Weights of a small mixture-of-experts language model, trained from scratch on English Wikipedia: 3 picks a token.
Below are experts of layer 9 (counted from 0) of a mixture-of-experts language model. Rows are named router (the router's row for the expert) and show model dimensions 0-255. Each number is 128 + 32 x the weight over its row's rms, rounded and kept within 0 to 255.
After each expert's rows: a language model's description of what the expert responds to. This comes from a sample of Wikipedia text that the model never trained on.

# expert 37
router [173 162 124  90  93 166 166 134 105 160 108 118 116 121  71 123 127 135 169 152 150 144 122 136 105 127  98 170 155 157 111 117 128 120  87  89 128 117 131 144 154 195 115  84 156  88 140 126 107 137 107 154 182  91 135 174  94 140 115 156 160  84 119  77 171 122  85 162 147 129 171 104  71 167 160 159 147 181  98 154  93 106 157 153 126 132 159 133  92  99 132  72  54 108  83 133 205 117 153 127 108 171 149 124 136 144 100 167 102 209 124 168 109  77  88 151 141  96 133 190 139 121 113  71 177 118 149 130 143 146 144 123 101  85 114  99  26 208  75  80 118 126 169  96 124 132  94  93 129  90 136 118 165 105 126 179  87 132  89 175 171  99 214 151 134 124  74  98 104 101 123 125 108  97 106  80 166 128 103 110 112 104 113 132 109  61 139 133 132 107 186 171  98 161 128 173 155 149 122 114  89 128 190 162 182 157 121 123 100 110 116 140 114  63 145 154 138 133 110 148 156 156 125  95 155  75 135  67 137 103 106 143  86 139 109  81  89  90  95 121 113 160 112 110 160 141 178 155 104 108 128 171  96  57 128 144]
Description: Verbs and linkers after was, is or it, such as became, called, named, "known as the", considered, plus sentence-ending periods.

# expert 14
router [ 85 162 123  87  89 144 149 118  80 166 118  98  96 107  79  99  77 136 156 141 120 124 131 115 166 145 138  92 178 124 115 109 109 108  89 149 128 145 112 165 167 139 103 109 146  74 172 142 163 153 100 110 131  75 141 132  97  96 125  72 152 121  94 137 217  73 104 178 149 177 132 172 129 138 109 110 172 181  58 109  93 108 148 145 151 142 168 140  98 102 118  77 116 156 141 119 167 188 148  82  89 176 146 160 156 136 147 188 106 129 117 108 105 138  81  94 221 122 131 144 136 153  59  96 110 165 136 129 148 152 143  96  63  98  55 113 108 173 102 134 157 144 173 115 122 231 109 153  97  96 118 170 141 123 159 147 178 125 133 132 146 119 205  98 120 119 112 100  94 137 108 119  90 110  84  80 143 142 153 124 140 107  96 151 159  46 184 146  90 146 121 151 135 146  91 191 157 132  99 168 116 122 193 150 182 126 123  76 163 136 138  98 129 123 196 139 117 135  79 139 127 154 157 121 170 117 114 100 116 120 138 141  77 155  89 130  46 101 109 143 105 140 141 113 159 129 160 161 158 152  89 118 119 111 190 145]
Description: First capital letter or piece of a proper name or code, often after a pipe in sports tables, e.g. ESP, UEFA, B-ukovina, O-țelul.

# expert 16
router [132 176 152 140 138 156 193  95 112 131  93 103 109 148 126 150 105 145 133  94 143 164 160 133 118 135 165 124 192 144 161  89 110 116  78 165 152  92 145 162 178 165 147 127 124  78 128 135 119 164 136  97 125 102 164 123  94 134 117  84 169 103 106 124 211 120  69 167 154 129 159 144 130 160 133 174 129 135 120 101 128 154 116 104 137 122 119 140  93  68 113  53  94 140  90 101 129 122 143  75 104 132 108 159 119  70 147 143 131 202 128 109 106 127 114  99 179  78 158 176  94 106  93  98 154 189 181 116 152 145 141  74 115 115  79  93  18 176  72 148 115 108 199 147 134 178 117 151 108 129 100 184 142 115 150 170 161 157 168 145 182  93 214  80  71 133  78 171 110 107 121  91 145  99  85 109 141 154 138 133 126  95 127 109 138  63 186 129 117 148 167 156  97 158 122 148 122 143  93 123 135 140 153 117 122 155 140 114  81 142 197  92 134 165 201 123  85 115 130 155 154 165 156 108 155 132 130 145 134 109 166 113 134 112 104 129 109 131  76 129  67 166 115 111 171  90 182 146 112  69 128 125  75 107 172 157]
Description: Digits and numbers inside table cells and score lists, after a pipe, dash or decimal point, such as vote counts, percentages and set scores.

# expert 17
router [145 133 111 111 102 168 178 113 115 170 147 114 122 144 125 196 153 140 150 170 124 145 125 142 109 160 119 116 144 111 161 134  93 100  76 104 137 134 133 121 160 180 118  99 142  81 139 194 111 140 107 141 171 129 119 109  74 146  78 148 113 121  92 158 231  90  94 106 147 174 139 128 168 180 130  83 169 120 118 190  79 128 122 194 188 116 125 134  81  82 129 105 107 107 157 110 148 130 171  98  87 136 134 104 147 107 179 181 145 159 121 144 147 112 153 105 148 115  94 169 156 120 156 101 196 158 112 119 127 185 168 122 100 134  98 114  30 183 117  98  86 112 131 107 179 177 140 135 144 136  95 105 143 141 112 123 149 104 144 129 182 127 202  81 118 100  98  77 154 132 122 114 133 190  92 157 167 112 135 129  67 125  71  94 137  83 154 121  74 141 137 141 106 112 158 151 160 184 122 174  80 142 135 156 187 136 100  92 134 140 128  82 149 104 153 135 137 162  84 171 154 111 157  95 190  78 105 108 131 124 131 152 109 149 101  67  80 118  66 110 111 129 139 101  86 163 160 112  86  50  46 119 108 100 106 137]
Description: The leading "2" of years like 2006 or 2011, plus first pieces of common Latinate words, such as form, design, develop, loc.

# expert 10
router [126 160 120 105  75 205 127 116  86 149 135 138 117 115 123 110  97 166 117 127  69 171 152 144 114 114 153 160 147  93 154  79 139 138 112 161  94  84 159 142 201 134 140 110 134  72 150 161 160 123 124  94 141 111  91 157 155 139 110  84 135 104 119 112 248 133 143 173 152 128 109 121 125 183 162 104 134 110 136 119 117 105 148 120 128 174 169 141 102  89 116  60  76 149  73 115 154 195 100 102 100 177 112  55 149  61 114 129 114 209 124 122  96 105 108 119 171  71 156 146 139 126 118  81  93 148 186 139 126 162 146 138  92  93 131 118 138 145  87 113  99 130 151 143 131 204 134  91 154 119  98 148 184  73 158 149 188 136 126 119 148 110 189 108 130 137 100 138  78 112 131  84 138 143 107  83 174 123 179 125  86 108 133 155  94  38 180 154  76 109 172 183 104 184  94 180 148 142 114 196 113  98 165 159 116 154 107 102 137 152 144 112 131  97 151 140  94 159 172 151 150 131 107  96 184 112 147 101 130 115 148  95 121 120  77 123  83 125 116 128 124 137 119 104 131 122 173 155 111 103  92 178 140 104 201 145]
Description: Final pieces of non-English place and person names, especially Slavic, Germanic and Turkic, e.g. -ski, -burg, -ić, Meiß-en, Christiansh-av-n.

# expert 0
router [131 164 142 119 118 180 127  62  89 118  39 111 102 144 129 141 117 157 142 141 108 116 153 166 126 136 154 118 172 134 112 111 110 121  73  89 118 122  95 144 159 179 172 140 136 123 149 208 134 140 104  89 191  61 152 163  83  95 124 123 181  97 119 169 221 109 107 148 162 147 120 159 135 127 118 139 134 103 106  97  48 126 137 151 155 138 166 107 129  99 141 114 120 101 103 122 158 161 116 103  96 131 148 138 141 110 136 146  80 140 134 106 110  96 110 123 147  79  98 138 138  94 148 113 136 158 155 117 116 151 170 136  79 114 106  70  31 163  91  92  86  98 181 141 125 143 123  55 128 102 140 146 136  99 151 181 158 114 160 146 104  83 211 123 136  91 107 141 134  83 171  99 121  88 129 201 104 124 181 140 123 140 101  82 134  47 165 150 108 119 187 103 159 146  92 181 162 200 120 118 103 125 115 151 186 102 140 122 107  92 111 128 130 121 126 168 150 139 104 148 124 166 127 112 129  68 122  70 160  55 128 151 113 162  83  82 102 119  86 135 113 172 103 138 128 185 187 177 159  65 120 146  92 140 120 158]
Description: Dash or pipe starting a new line in infobox lists and tables, with the first word after it, such as "- Born", "- Industry", "| Gold".

# expert 11
router [123 110 170 115 109 199 161 142  92 137  96  76  95  91 109 153 139 130 125 153 117 162 156 133 117 187 120 136 163 149 159  96  95 123 142 141 107 132 118 153 177 206 140  66 141 124 157 121 149 139 172 135 128 106 120 149 131 196  78 117 170  93  85 154 223 118  65 148 153 164 113 110  92 158 200 147 164 152 112 109  89  83 153 152 173 178 109 116 110  94 141 107 135 173 123 149 163 120 153  92  92 139 171 102 158 114 160 146  95 144 172  98 121 135 129 127 138 119 130 193 104 110 167  80 155 179 143 122 128 137 150 104 151  90 147 136  95 201  89  98  81 117 177  81 142 187  68  89 131  85  86 120 178  92 116 126  93 125 167 120 132  90 202  83 119 119  88 148 118 119 164 115 156 139 126  98 172  89 151 134 121 157  83  92  66 106 117 104  50 152 135 148 129 178 155 184 206 127 105 156 122 125 130 107 128 138  89 120  70 135 131 107 117  77 176 120 198 152 127 156 123 144 215 174 126 113 123  72 125 145  97 116  88 132 107  82  93 146  80 134 134  99  92 103 137 139 146 156  96 147 119 143  95 142 153 126]
Description: Compass words and common nouns after "the" or "in the", such as north, south, episode, governor, plus the leading "1" of years like 1943.

# expert 33
router [103 161  90 125 158 183 164  91 119 110 110 121 119 121 100 162 106 180 124 138  91 125 155 123 143 157 158 167 186 123 156  86 110 129  81 153 138 134 105 178 157 147 150  60 137  98  97 123 117 118 116 124 150 112  74 110 123 110 109 123 132 109 144 149 249 136  55 167 105 130 123 136 101 130 131 143 111 132 107 116 147 122 157 161 160 140 155 123 126 115 170  81 108 152  75  79 108 151 154 116 104  92 109 126 119 127 120 172  86 126 145 133 129 109 106  99 214 128 103 147  86 114 147 106  75 173 114 135 154 202 136 146  60  72  97 165  79 143 110 110  96 126 164  83 140 145 154 136 161 143 133 124 205  76 144 145 159 107 165 115 146 136 179 116  79 126  89  92 113 154 148 126 189 146  82  75 187 133 158 103 129 100  99 106 151  18 169 138  86 143 149 140 124 161 129 186 135  74 138 125  94 162 151  85 130 119 107 108 133  93 152 113 105 154 179 110 114 160 131 130 130 162 165  94 155  92 117  75 116 107 132  97  85 176  97 153  63  63  71 124 139 169  73  88 166 117 144 147 147  47 101 179 125 116 151 134]
Description: Word pieces inside French and other foreign names and titles, such as Nouvelle-Aquitaine, d'Ardèche, De Sica, plus opening quotation marks.

# expert 45
router [108 135 178  91 105 152 193 114  96 127 111  97 109 132  78 161 153 139  95 133 128 158 115 147 146 123 128 118 178 110  99 107 108 150  79 141 101 114  67 145 143 191 125 100 157 100 117 131 156 143 128 110 123 138 121 123  87 149 108 118 137  82 140 158 241 108  79 137 138 132  82 138 137 172 158 113 144 141  85 139 126 108 154 158 132 115 148 152 115  77 120 153 126 134 108 131 110 144 167  96  63 111 170 127 137 124 172 109 113 155 109 102 159 118 100 112 185  76  94 135 119 104 114 113 127 120 113 117  90  83 193  73  97  53  71 148  52 138  89  64 122 136 140 104 155 168 149 120  96 112 130 107 153  64 145 164 169  85  87 124 162 162 199  91 126 130  84 162 147  65 121 104 140 124 109 131 128 118 157 119 145 138 104  89 134  21 171 163  36 178 100 120 158 137  79 202 184 153 108 134 115 105 156 167 169 138 130 131 121  99 130  90 152 138 180 132  67 135 124 125 150 129 144 121 164 149 161  72 102  85 140 134 113 164 103  74 110 116  75 100 159 148 158 131 172 112 166 124 123  91 104 174  85  91 195 152]
Description: Word-initial prefixes and first letters following articles or hyphens, such as un, dis, inter, re-, "Sub-division", "three-member".

# expert 42
router [118 159 109 120  83 129 157 156 101  99 123  85 130 164  72 137 138 167 178 129 134 145 137 167 121 144 128 135 167  88  92  78 136 149 110 103 113 160 100 145 154 161 160  95 182 135 129 168 135 147 117 163 112 134 107 129 101 156  88 106 130  50 111 148 226 113  88 103 195 149 128 110 129 124 114 152 187 150 128 135 115  89 179 175 162 158 114 117 100 125 156 105  64 131 103  83 152 199 100 118  79 176 133 135 180 121 132 133 136 159 128 128 123 105  81 139 158  62 132 119 121 135  52  66 128 166 152 104 126 176 117 133 120  84 122  98 107 157 145  95 166 149 206 145 114 209 112 136 139 128 130  96 155 104 162 155 154  75 113 160 115  91 234 128 160 112 133  99  93  85 149 101 149 179 131 108 133 126 147 115 141 162 140 102 164  58 182 123  78 135 152 145 126 155 138 174 133 119 109 214  90 111 185 115 176  89 112  77 145 139 131  93  98 150 176  95 152 142  73 124 142 145 141  87 114 133 134  80 109 107 140 147 110 135  67 121  79 106  82 162  87 188 145 123 184 140 149 132  82 108 147 165 119 103 167 146]
Description: Opening syllables of capitalized names, often Romance or Arabic, e.g. El, Al, Bel, Col, plus first words of place names like Long, First.

# expert 19
router [136 159 130 163 153 196 146 139  86  83 102 113  90 117 127 135 172 144 171 116  82 144 132 135 128 102 136 160 177  87  88  89 116 114  83 160  75 107 158 179 141 140 162 109 155  91 203 178 108 137 150 137 165 115 138 105 120 111 136 128 146  44 144 100 236 121  51 121 148 134 138 123 105 142 150 172 194 115  95 139  70 134 131 152 156 167 109 151  90  74 146  50  83 147 123 101 110 184 145 107  57 143 174 109 129  59 112 134 155 141 107  94  92 108 140  99 207  96  96 145  79 148 117  86 136 120 168 125 161 104 124  98 107 121 140  94  62 157 115 108 143  62 154 129 163 215 114 109 177 145  80 158 199 128 130 119 149  95 173 149 138 113 207 132  94 154 120 116 103 123 135 119 144 152  88 128 149 117 159 129 140 113  99 110  86  88 170 151  54 107 121 118 149 108 129 165 122 124 114 136  95 130 101  94 156 132  74  98 146 159 123 109 121 121 170 139 179  99 155 153 145 145 102  80 164  74 105  85 142 135 126 127 105 128  86 129  73 135 140 149  82 126 143 104 154 158 178 128  77 112 113 148 139 123 142 146]
Description: Day numbers after month names and minute or second values in coordinates, such as "July 31", "September 13", "6°19′28″W", also month names themselves.

# expert 2
router [117 140 168 107 132 188 151 118 119  76 140 117 129  95 122 123 125 137 136 158 116 121 131 166 113 146 175 161 161 112 116  77 112 108  99 114 129 143 136 105 114 152 149 120 133  92 139 171 131 181 150 113 133 157 146 102 106 145  86 119 144 100 104 133 211 109  80 137 158 148 109 105 123 168 139 108 192 141 103 114  77 118 130 167 132 180 159 143  80 115 125  84  58 191 111 106 160 186 156 102  76 210 161 111 168 143 137 166 132 115  90 102 115 172  84 112 175  24 126 164 108 158  95  90 118 170 180 143 167 124 154  95  93 123 130 144  97 181 109 125 108 139 115 129 164 219 139 152 140 161  84 157 141 115 145 157 152 122 129 126  79  85 210 100 151 174 135 124 106 145 123  60 139 144  80 134 130 138 123 122 149 129 103 105  96  58 176 182   0  98 179 132 111 148 119 191 122 163 124 149  89 145 167 155 147 123 135 124 161 153 139  92 112 146 168 114 128 115 124 132 127 163 124 148 152  78 120 133 137 163 125  91  99 133 116 128  68  99  95 112  56 139 108  89 167 119 174 164 138 128  98 191 127 102 123 176]
Description: Middle and end pieces of surnames, place names and taxon names, plus sentence-initial She, e.g. Rad-ach, Bo-ch, McG-ol-rick.

# expert 9
router [ 75 130  95  79 155 158 157 123 105 147 129 100  67  89 145 197  85 131 156 143 111 142 185 155 177 157  94 168 152 131 136 128 126 101 128 166 153 151  82 146 149 198 134 125 181  88 143 134 127 157 121 134 152  91 100  94 104 140 124 166 114 147 143 141 199 109  76 146 159 152 134 146 100 166  88 154 178 125 121 149 136 123 125 121 112 133 137 151 158  84 148 102  87 165  98 128 128 107 156  96  92 116  89 106 165 118 130 172 135 161 132  88 162  71  91  81 179  97 148 155 108 113  92  53 104 166 152 147 150 172 127  89 123  92 122  97  31 196  61  98 126 136 184 112 133 201  85 180 158  64 121 110 165 123 133 138 151 162 162 133 157  64 226 120 135 120  74 106 127 124  94  89 135 112 103 105 170 140 152  99 142 115 132 129 146  51 182 126  83 109 152 133 100 133 138 175 126 123  85 135 110 148 177 119 146 125 109  84 146 138 135 136 146 130 180 150 125 124 135 168 126 164 178 140 104 106 134  56 114  89 107 121 113 144 126 129  71 106  56 101 105 176 106  88 164 119 163 160 150 107  82 152 103 124 178 144]
Description: Pipes, spaces, commas, parentheses and dashes between numbers in statistics tables, scores and coordinates, such as " | ", "% | ", "6–3".

# expert 23
router [161 149 166 118 131 161 132  72  98 133  79 113 131 120 106 137  97 150 150 125 105 135 126 119 113 146 152 130 144 136 113 109 104 120  85 105 128 170  71 148 179 194 130 100 128 103 166 175 150 119  98  92 105  95 137 139  93 148  85 125 141  91  99 129 242  60 158 141 119 154 161 147 117 130 163 117 130 127 123 138 130 134 136 172 156 134 147 129  76  87 144 105  79  92 112  85 150 148 107 116  66 151 139 120 132 101 142 144 127 182 148 120  34 132 116  94 164 107 107 195 125  81 104 165 129 154 130 118 164 167 147  89  78 103  83  93  31 194  83  97 132 121 147 121 106 130  95 145 134 110  81 149 144 118 151 181 123  93 164 153 133  78 222 105 127 108  64 138  83 133 130 124 130 111 146 117 147 143 124 103 152 138  75  73  86  59 155 152  96  99 143 187 131 142 121 221 170 170  92 133 152  96 156 133 181 141 155 124 106 111 135 130 154 134 138 150 171 102  78 149 153 161 128 102 131  82 136  92 164  90  92 195 126 154  92  86 112 125  48 115 105 168 106 139 128 128 153 142 165  87  67 174 119 125 124 115]
Description: Tokens opening a new list or infobox line like "- C", "- F", "- Genus", and the first cell or number of table rows.

# expert 1
router [121 120 150  68 106 138 150 123 104 109 149  96 125 145 125 115 140 119  96 100 150 194 106 137 139 178 147 123 155  96 108 120  99 121 100 107 114  87 185 182 171 102 154  75 169 108 149 149 117 149  93 137 165 110  85 170 160 151 122 108 114  93 105 104 224  98  93 138 144 160 130 153 108 161 102 100 153 188  88 108  95 109 168 100 157 154 121 138  95  96 139  79  51 194  58  74 144 168 132  92  97 147 148 127 158 130 129 161 119 160 126 108 116 136  74 116 173  68 112 156 137 127  77 108 112 191 123  89 126 165 161 101 114 100 121 103 134 157  82 132 145 117 131 144 170 200 114 142 131 112  73 161 182  89 148 129 136 130 138 148 120 120 215 130 112  96  99 123  74 118 158 122 155 146 112 127 147 148 133 118 135 113 123  97 138   2 164 123  83 118 128 186 154 139 138 175 150 149 117 140 130  91 183 151 193  83  88 115 118 138 102  99 176 107 141 130 132 130 109 115 118 150 129  97 146 100 135 100 113  94 140 140  57 115  44 137  76 127 109 103 106 144  95 129 173 154 190 159 104  72 110 177  93  92 185 171]
Description: Opening fragments of personal names, especially South Asian, Chinese and other non-English ones, such as Sam, Jo, Bh, J-ian.

# expert 25
router [129 160 133 124  91 184 157 137 105 162 113 103  71  92 126 123 101 159 147 120 135 191 158 124 140 184 141 132 162 157 101  95  82 114  50 153 106 142 111 133 185 149 145 117 166  81 124 182 158 121 141 101 107  99 124 147  94 153 130  89 131  87  89 150 173  88  91 132 186 176 148 115 109 127  94 124 143 128 106  77 119 122 116 119 146 136 159 123 121 128 187  76  94 159  85  54 136 150 121 101  92 191 104 178 155  94 133 162 132 152 150 106 137 136  58  72 153  85  99 136 126 114  95  94  95 168 160 148 165 141 106 115  83  82 150  92  20 166 101  94  90  94 154 115 152 145 136 133 134  77  81 152 135  82 157 115 138 132 157  97 172 135 200  80 136 136  81 124  98 107 138 108 133 159 100 127 145  97 190 134 124 102 125 110 124  37 166 190 153 133 146 180 129 188 100 205 161 117 118 167 137 150 178 165 186 115 115  80 106 115 148  97 137  84 139 154 141  99 132 125 163 136 164 113 120 117 125 124 139 123 151 126 100 142  95 105  88  98  97 132 120 137 120  86 169 159 159 136 127  59 112 176 140 122 186 193]
Description: Field labels and delimiters in infoboxes and lists, such as "- Born:", "- District:", ");", " |", and "(age".

# expert 47
router [128 125 128 144  94 199 174 109 126 124 111 135  93 123 102 161 117 167 160 138 127 148 164 123 140 138 118 143 184  73 128 131 120 121  96 166  90  94 145 117 183 174 135  71 136 145 155 179 126  85 123 156 133 165 110 148 151 163 117 102 122 160  91 123 255 110 105 191 134 123 156 105 126 138 124 177 138 150  88 124 128 109 182 114 127 141 105 187 158 126 139 128 113 120 117 148 144 157 141  99  83 121 143 108 120 134 134 125 118 178 143 110 120  60 136  84 171  89 131 181  92 137 124  79 155 185 116 142 148 139 105 146  77  99 119 129  87 142 105  36  57  88 165 131 118 214 122 153 126 138 108 149 167  73 115 152 111  90 140 182 186 115 207 138 114 148  49 110 118  81 142 120 128 130 152 122 186 115 130 107 131 151  95 112 155  62 118  96  56 133 147 167 173 120 167 216 162  94 141 122  81 135 119 161 122 108 151 141 140 150 175  93 137 136 140 120 166 153 100 139 141 150 155  90 135 102 159 149 124  99 108 144  63 150 112 107 125 126 126  81 143 172 147 145 143 117 221 156 154 103  98 179 149 135 126 137]
Description: Short word-start or middle pieces after a one-letter piece in splits of common words, such as p-udd-ing, rang-es, c-aim-an, h-orizont-al.

# expert 21
router [126 146 155  92 101 173 147 136 133 124 119 112  73 118 116 134 133 101 119 156 110 167 170 122 120 174 182 164 149 162  84 129 110  98 139 165 106 121  99 191 166 146 128 132 136  97 162 169 145  91 115 130 118 112 101 111  56 134 109  61 173  63 115 163 213  61  76 145 203 166 113  93 127 168 131 104 148 153 120 121 104 115 144 139 145 125 166 136 132 144 147  87  56 143  92 136 165 194 139 118 116 154  78 102 164 127 126 166  94 151 135 144 102  74 154 127 183  71 136 178 126 108  76 145 139 140 133 104 159 111 120 126  71  46  99 126  83 135 103 121 112 130 181 130 124 172 115  92 126 153 139 114 159  79 160  97 120 139 137 111 220  46 237  86 128  97 113 100  93 137 121 102 132 101 121 145 146 112 184 171  90 143  85 110 115  86 154  86  62 149 162 179 146 112 114 179 149 126 116 126 105 150 175 137 153 117 107 129 122 154 134 101 150  90 154 168 174  67  99 150 170 127 142 143 180 101 163  64 139 100 139 130 153 143 112 140 103 113 113 123 125 118 124 143 143 122 151 138 102  95  93 146 130 101 209 156]
Description: Final digits of years after the first digit, such as 1'852' and 2'009', plus endings like ", India", "United States", "°E".

# expert 41
router [102 135 166 119  86 175 116  87 136 106  73 107  89 113 121 175 139 176 119 142 131 130 181 168  95 118 121 136 189 110 139 130  67 169 122 158 121 123 105 128 168 144  99  57 127 105 142 141 127 118 113 145 174 182 103 127  98 128 114  87 134  85 137 152 218 148 109 147 135 135 117 135 131 164 131  73 170  96 132 138  93 112 121 126 191 130 134 107 126 142  86 101  98  60  61  94 145 119 140 114  77 108 128 107 155  99 177 194 123 171 210  86 101 129 128 127 156 124 153 214 153  81 152 126 175 187 162 143  95 185 128 111 165 137  79 132  65 170  99  69  84 156 170  77 106 149 119  98 126 109 141  97 171 124 131 115 158 131 124 129 145  77 200 127 136 133  95  64 138 109 147 125 100 118 118 155 129 123 132 177 101 157 119 122 101  51 170  95  92 144 175 146  84 117 118 163 116 148 157 129 112 129 146 160 149 151 154 109 129  94 127  74 139  60 138 117 144 167 111 191 113 121 118  83 147  78 150 100 114  86  87 116  80 150  74  99  88  95  97  74  79 162 139 110 124 151 210 119 121 124  92 147 120 116 146 152]
Description: Inner and ending pieces of verbs and adjectives after prefixes like un-, re-, dis-, such as interf-ere, incre-as-ing, irre-press-ible.

# expert 18
router [128 119 117  90 169 157 195 107 119 173 115 127 130  98 123 154 133 131 119 146  98 172 179  94 146 151 135 108 210 124 148 134 139 138 131 159 147 127  69 155 164 131 134  79 159 119 164 149 132 138 106 102 119  53 126 103  96 126 139 106 161 102 119 100 200  89  96 131 143 206 132 147 106 161  81 157 142 137 157  78 100 119 117 157 128 171 130 121 140  77 142 135 114 150 117  87 139 152 152  88  64 141 126 173 129 112 162 155 113 146 133 148 115 120  95 110 190  97 146 207 121 109 121  98 143 160 150 119 173 132 127  82 107 102 120 109  28 174  98 124 135 108 192 135 141 187  97 164 143 117 127 147 158 122 121 158 170 170 188 105 158  73 200  67 134 165  79 150 110 101 121 145  97 100  78  89 169 148 155 101 142 116 153 117 125  62 190 162 119 121 147 158 121 155 134 153 175 118 120 119 123 172 200  80 144 135 145  76 125  92 163 135 118  99 160 124 137  83 130 134 168 136 150 119 170  62  92  87 118  90 173 132 113 145 112 155  51  85  82 137  91 152 111  88 134 105 159 179 119  80  73 124 117  99 178 187]
Description: Digits in dates, ISBNs, scores and stats, plus words inside parentheses, e.g. 1-823, (wide), (in Serbian), win bonus.

# expert 22
router [118 139 153 125 128 120 122 164  97 110 106  94 118 117  80 121 160 113 144 121 124 151 146 161 136 171 136 125 142  96 156  61 110 112 135 104 109 135 117 122 210 135 123 120 142 129 130 154 134 124  85 129 131  99 121 158 143 120 130 138  98 104  67 106 255  88  91 152 134 154 117 132 120 144 179 141 187 160 123 145 113 146 160 130 161 158 113 168 136  96 219 130  79 138  89 101 163 192 160  96 115 123 148 119 148 106 181 149 112 159 163  77 139 112 105  95 153  66 111 195 137 156 128 114 117 194 141 125 131 124 170  57 103  99 136 106 139 122  97  63  93 110 139 131 145 192 124 124 103  96 100 108 147  78 165 103 144  92 169 125 125 119 192 102 136 115  81 133 128 100 169 103 158 119 136  83 158 161 133  97 194 157 109  92 134   6 177 109  84 134 153 151 106 155 161 186 111 103  98 123 118 134 165 150 158  76 153 111 143 146 131 127 167 133 165 131 134 150  97 119 110 150 153  96 154  85 124 119 125 100 117 128 109 187  89 155 106  90  94 115  72 132  98 101 142 102 213 188 132 124 158 187 110 115 147 217]
Description: Second piece of a capitalized word right after its first letter or letters, e.g. F-ow-ler, W-ies-baden, W-el-terweight, R-ib-onuclease.

# expert 32
router [127 131  89 121  68 181  86  94 145 118  95 101 125  79 142 102 146 173 127 155 119 148 130 169  90 151 148 165 105  85 146  80 102 106 119 149 190 152 162 145 153 168 124 152 167 117 150 137 129 136 139 117 175 113 168 131  87 158  85  77 133 113 111 110 195 131  84 162 125 186 155 118 126 141 147 178 129 117  97 181  69 107 166 116 115 101 141 163  70 116 171 111 101 128 129 129 110 162 102  81 100 138 130 125 155 113 155 125 112 165 175  77 147 101  98 137 164  99 111 164 120 124 102 113 150 164 142 141 138 128 121  86  92 119 137 140  52 122  62 104 117 141 179  83 152 140 112 117 165 125 128 170 153  98 154 151 159 137 153 179 216 116 241 100 142 125  85 120 141 104 118  88 102 124 129 108 141 157 109 142 123 168 111 120  73  50 160 119 128 131 175 138 125 130 122 185 167 187  93 145 122 122 192 113 144 115 105  79  94 107 183  97 147 111 175 106 117 114 120 171 179 102 103  80 161 115 183 104 138 130  95 168 118 126 141  65 111  74  63 133 106 211 180  76 167  93 200 144 115 114 138 159 109 133 150 149]
Description: Sentence-final periods and closing heading markers such as == and ===, closing parentheses with periods, and line breaks before new sections.

# expert 39
router [ 95 169 126 135 115 173 209 103 106 131 111 111  46 118 121 189 123 155 107 172 124 194 142 111 122  97 145 152 182 180 108  98 115 127 128 105 101 112 112 162 118 158 140  72 164 114 180 110 126 146  99 124 123 135  99 137 135 141 110  62 161 115  78 108 182 115 104 153 177 152 157  96  79 192 132 127 184 145 145 168  70 105 175 147 128 170 158 146 110 138 139  43  86 152  96 132 154 130 124  65 104 126 107  65 148 123 136 176 122 171 161 113 113  63 160  99 131  99 123 157 132  96 141 116 167 191 192 148 143 113 127 106  96  73 131 129  66 160  56  86  88 100 162 102 131 200 132 120  99 102 124 148 144 106 158 177 149 115 157 163 129 100 186 105  99 139 102 111 130  98 157 124 165 104 158 114 177 114 126 127 125 132  87 157 126  90 148  89  73 186 146 183 126 143 129 160 144 151 111 133 137 142  92 201 147 109 116 126 111 138 146  79 172 118 148 130 157 179 107 192 142 153 139  97 136 107 174  64 171 121 138 119  80 144 122  77 112  86  98 129  89 171 150 103 136 127 194 160 132  76  93 135 109 142 117 126]
Description: Suffixes and head nouns that complete a noun phrase before "of" or a full stop, such as -ation, -ments, bridge, boundaries, control.

# expert 34
router [131 120 130 133 130 186 188 132 133 125 105 119  68 124 103 128 116 119 176 153 130 175 126 138 108 141 134 208 162 122 112  98  78 103 129 127 118 152  84 128 175 166 170 101 126  85 116 124 131 172  81 152 100 106 104 145 122 188 128 136 167 121  92 173 139 117  74 158 155 144 137 120 139 132 140 115 183 129 131 141 119 102 158 152 163 174 150 151  81 128 138  92  77 133  58  70 183 124 147  84  90 191 183 118 141 125  96 157 105 187 154 133 108 126  38  91 171  86 101 218  92  95  94 126 170 171 159 154  96 107 138 138  95 126 106 116  26 160 120  24 122 110 113 113 103 118 123 121 133  81  91 124 177  88 138 153 137 139 142 140 143 108 184 118 122 124  90 119 100 142 144  49 172 131 136 128 191  82 169  75 116 124 123  75 135 113 171 135 146 141 163 138 120 133 135 124 177 137  86 175 121 128 170 163 102 126 100 119  86 129 110  91 134  83 161 118 164  95 162  99 150 128 167  98 113  87 161 110 126 129 127 172  81 123  90 137  74 105  89 120  92  93 124  66 162 118 173 160 132 104 102 132 116  93 157 175]
Description: Commas, and, and short prepositions linking list items or clauses, e.g. accounting and, Bates and, rose to.

# expert 46
router [115 157 135 129  77 174 131  86  88 144 133  92 108 133  93 134 134 153 102 125 142 111 158 143 115 118 152 146 134 115 168  65  94 114  95  87 125 130 107 169 159 179 117 101 178 112 154 138 109 154 108 140 144  81 110 108 103 126 151  82 156 109 123 160 173  92  77 159 153 147  97 134  93 200 108 148 158 190  92 135 108  71 198 185  93 100 152 140 105 113 144  63  88 116  97  76 145 133 105 111  80 161 139 108 137  99 152 158 109 160 103 104 129 111  57  97 167  71 104 166 140 114 120  95 112 183 210 158 154 122 154 132  93  46 140  64 115 158  87 130 105 104 146 112 123 158 121 167 124  91 127 155 135 106 169 131 211 150 160 140 181  82 171 126  93 109  79 130 130 139 166  77 116 147  82  84 164 123 173 121 162 148 103  97  90  40 177 121 126 127 154 123  90 119 144 162 134  99 137 140 122 150 148 141 132 160  98  91 140  93 152  46 136 115 142 146 100 128 123 120 166 151 161 128 175  77 124 117 115 111  94 136 108 151 119 128  52 108  63 159 105 140  91  95 162  83 159 187  94 116  73 131 119  99 139 194]
Description: Final periods and sentence-ending word pieces, plus last words of song, album and book titles, e.g. Birmingham., Luc-ky, Next?

# expert 24
router [134 129 151 105 128 110 140 112 118 112 133  88 135 138 126 151 144 143 108 124  94 163 151 123 137 181  98 154 165 168 109 103 136 107  90 159 122 154 122 147 167 155 152 102 120  75  99 159 116 121 129 125 134 114 125 124 132 110 115 135 126 119  79 156 240 104  58 190 109 185 126 118 126 126 167 149 130 155 140 119 131 125 165 115 189 151 137 153  96 124 146 117  72 146  99 150 100 154 163  79 118 129 108 156 197 106 116 174 133 107  97 117 116  67 119  79 167  36 121 138  93 130 120  74 118 151 177 149 122 151 121 128 105  88 131 118  23 158 121  47 129 144 160 121 170 186 100 139 130  91  62 149 126 149 153 155 110 156 168 104 118  91 217  76 104 153  76 141 100 112 126  99 156 134 107 116 159 150 173 116 145 116 164  99 107   7 133 203 143 110 119 180 125 145 131 150  95 123  76 128 118 152 147  82 146 131 130  86 121 118 132 129 109 127 211 111 132 137  90 159 182 152 134  86 163  58 108 119 102  84 142 125 118 134 115 149  63 107 133 172  97 151 131 113 165 105 186 128 164 133  70 163  97 114 114 174]
Description: Line breaks ending table rows and list items, plus LaTeX math tokens such as \mathbf{, }{ and \left, and coordinate decimals.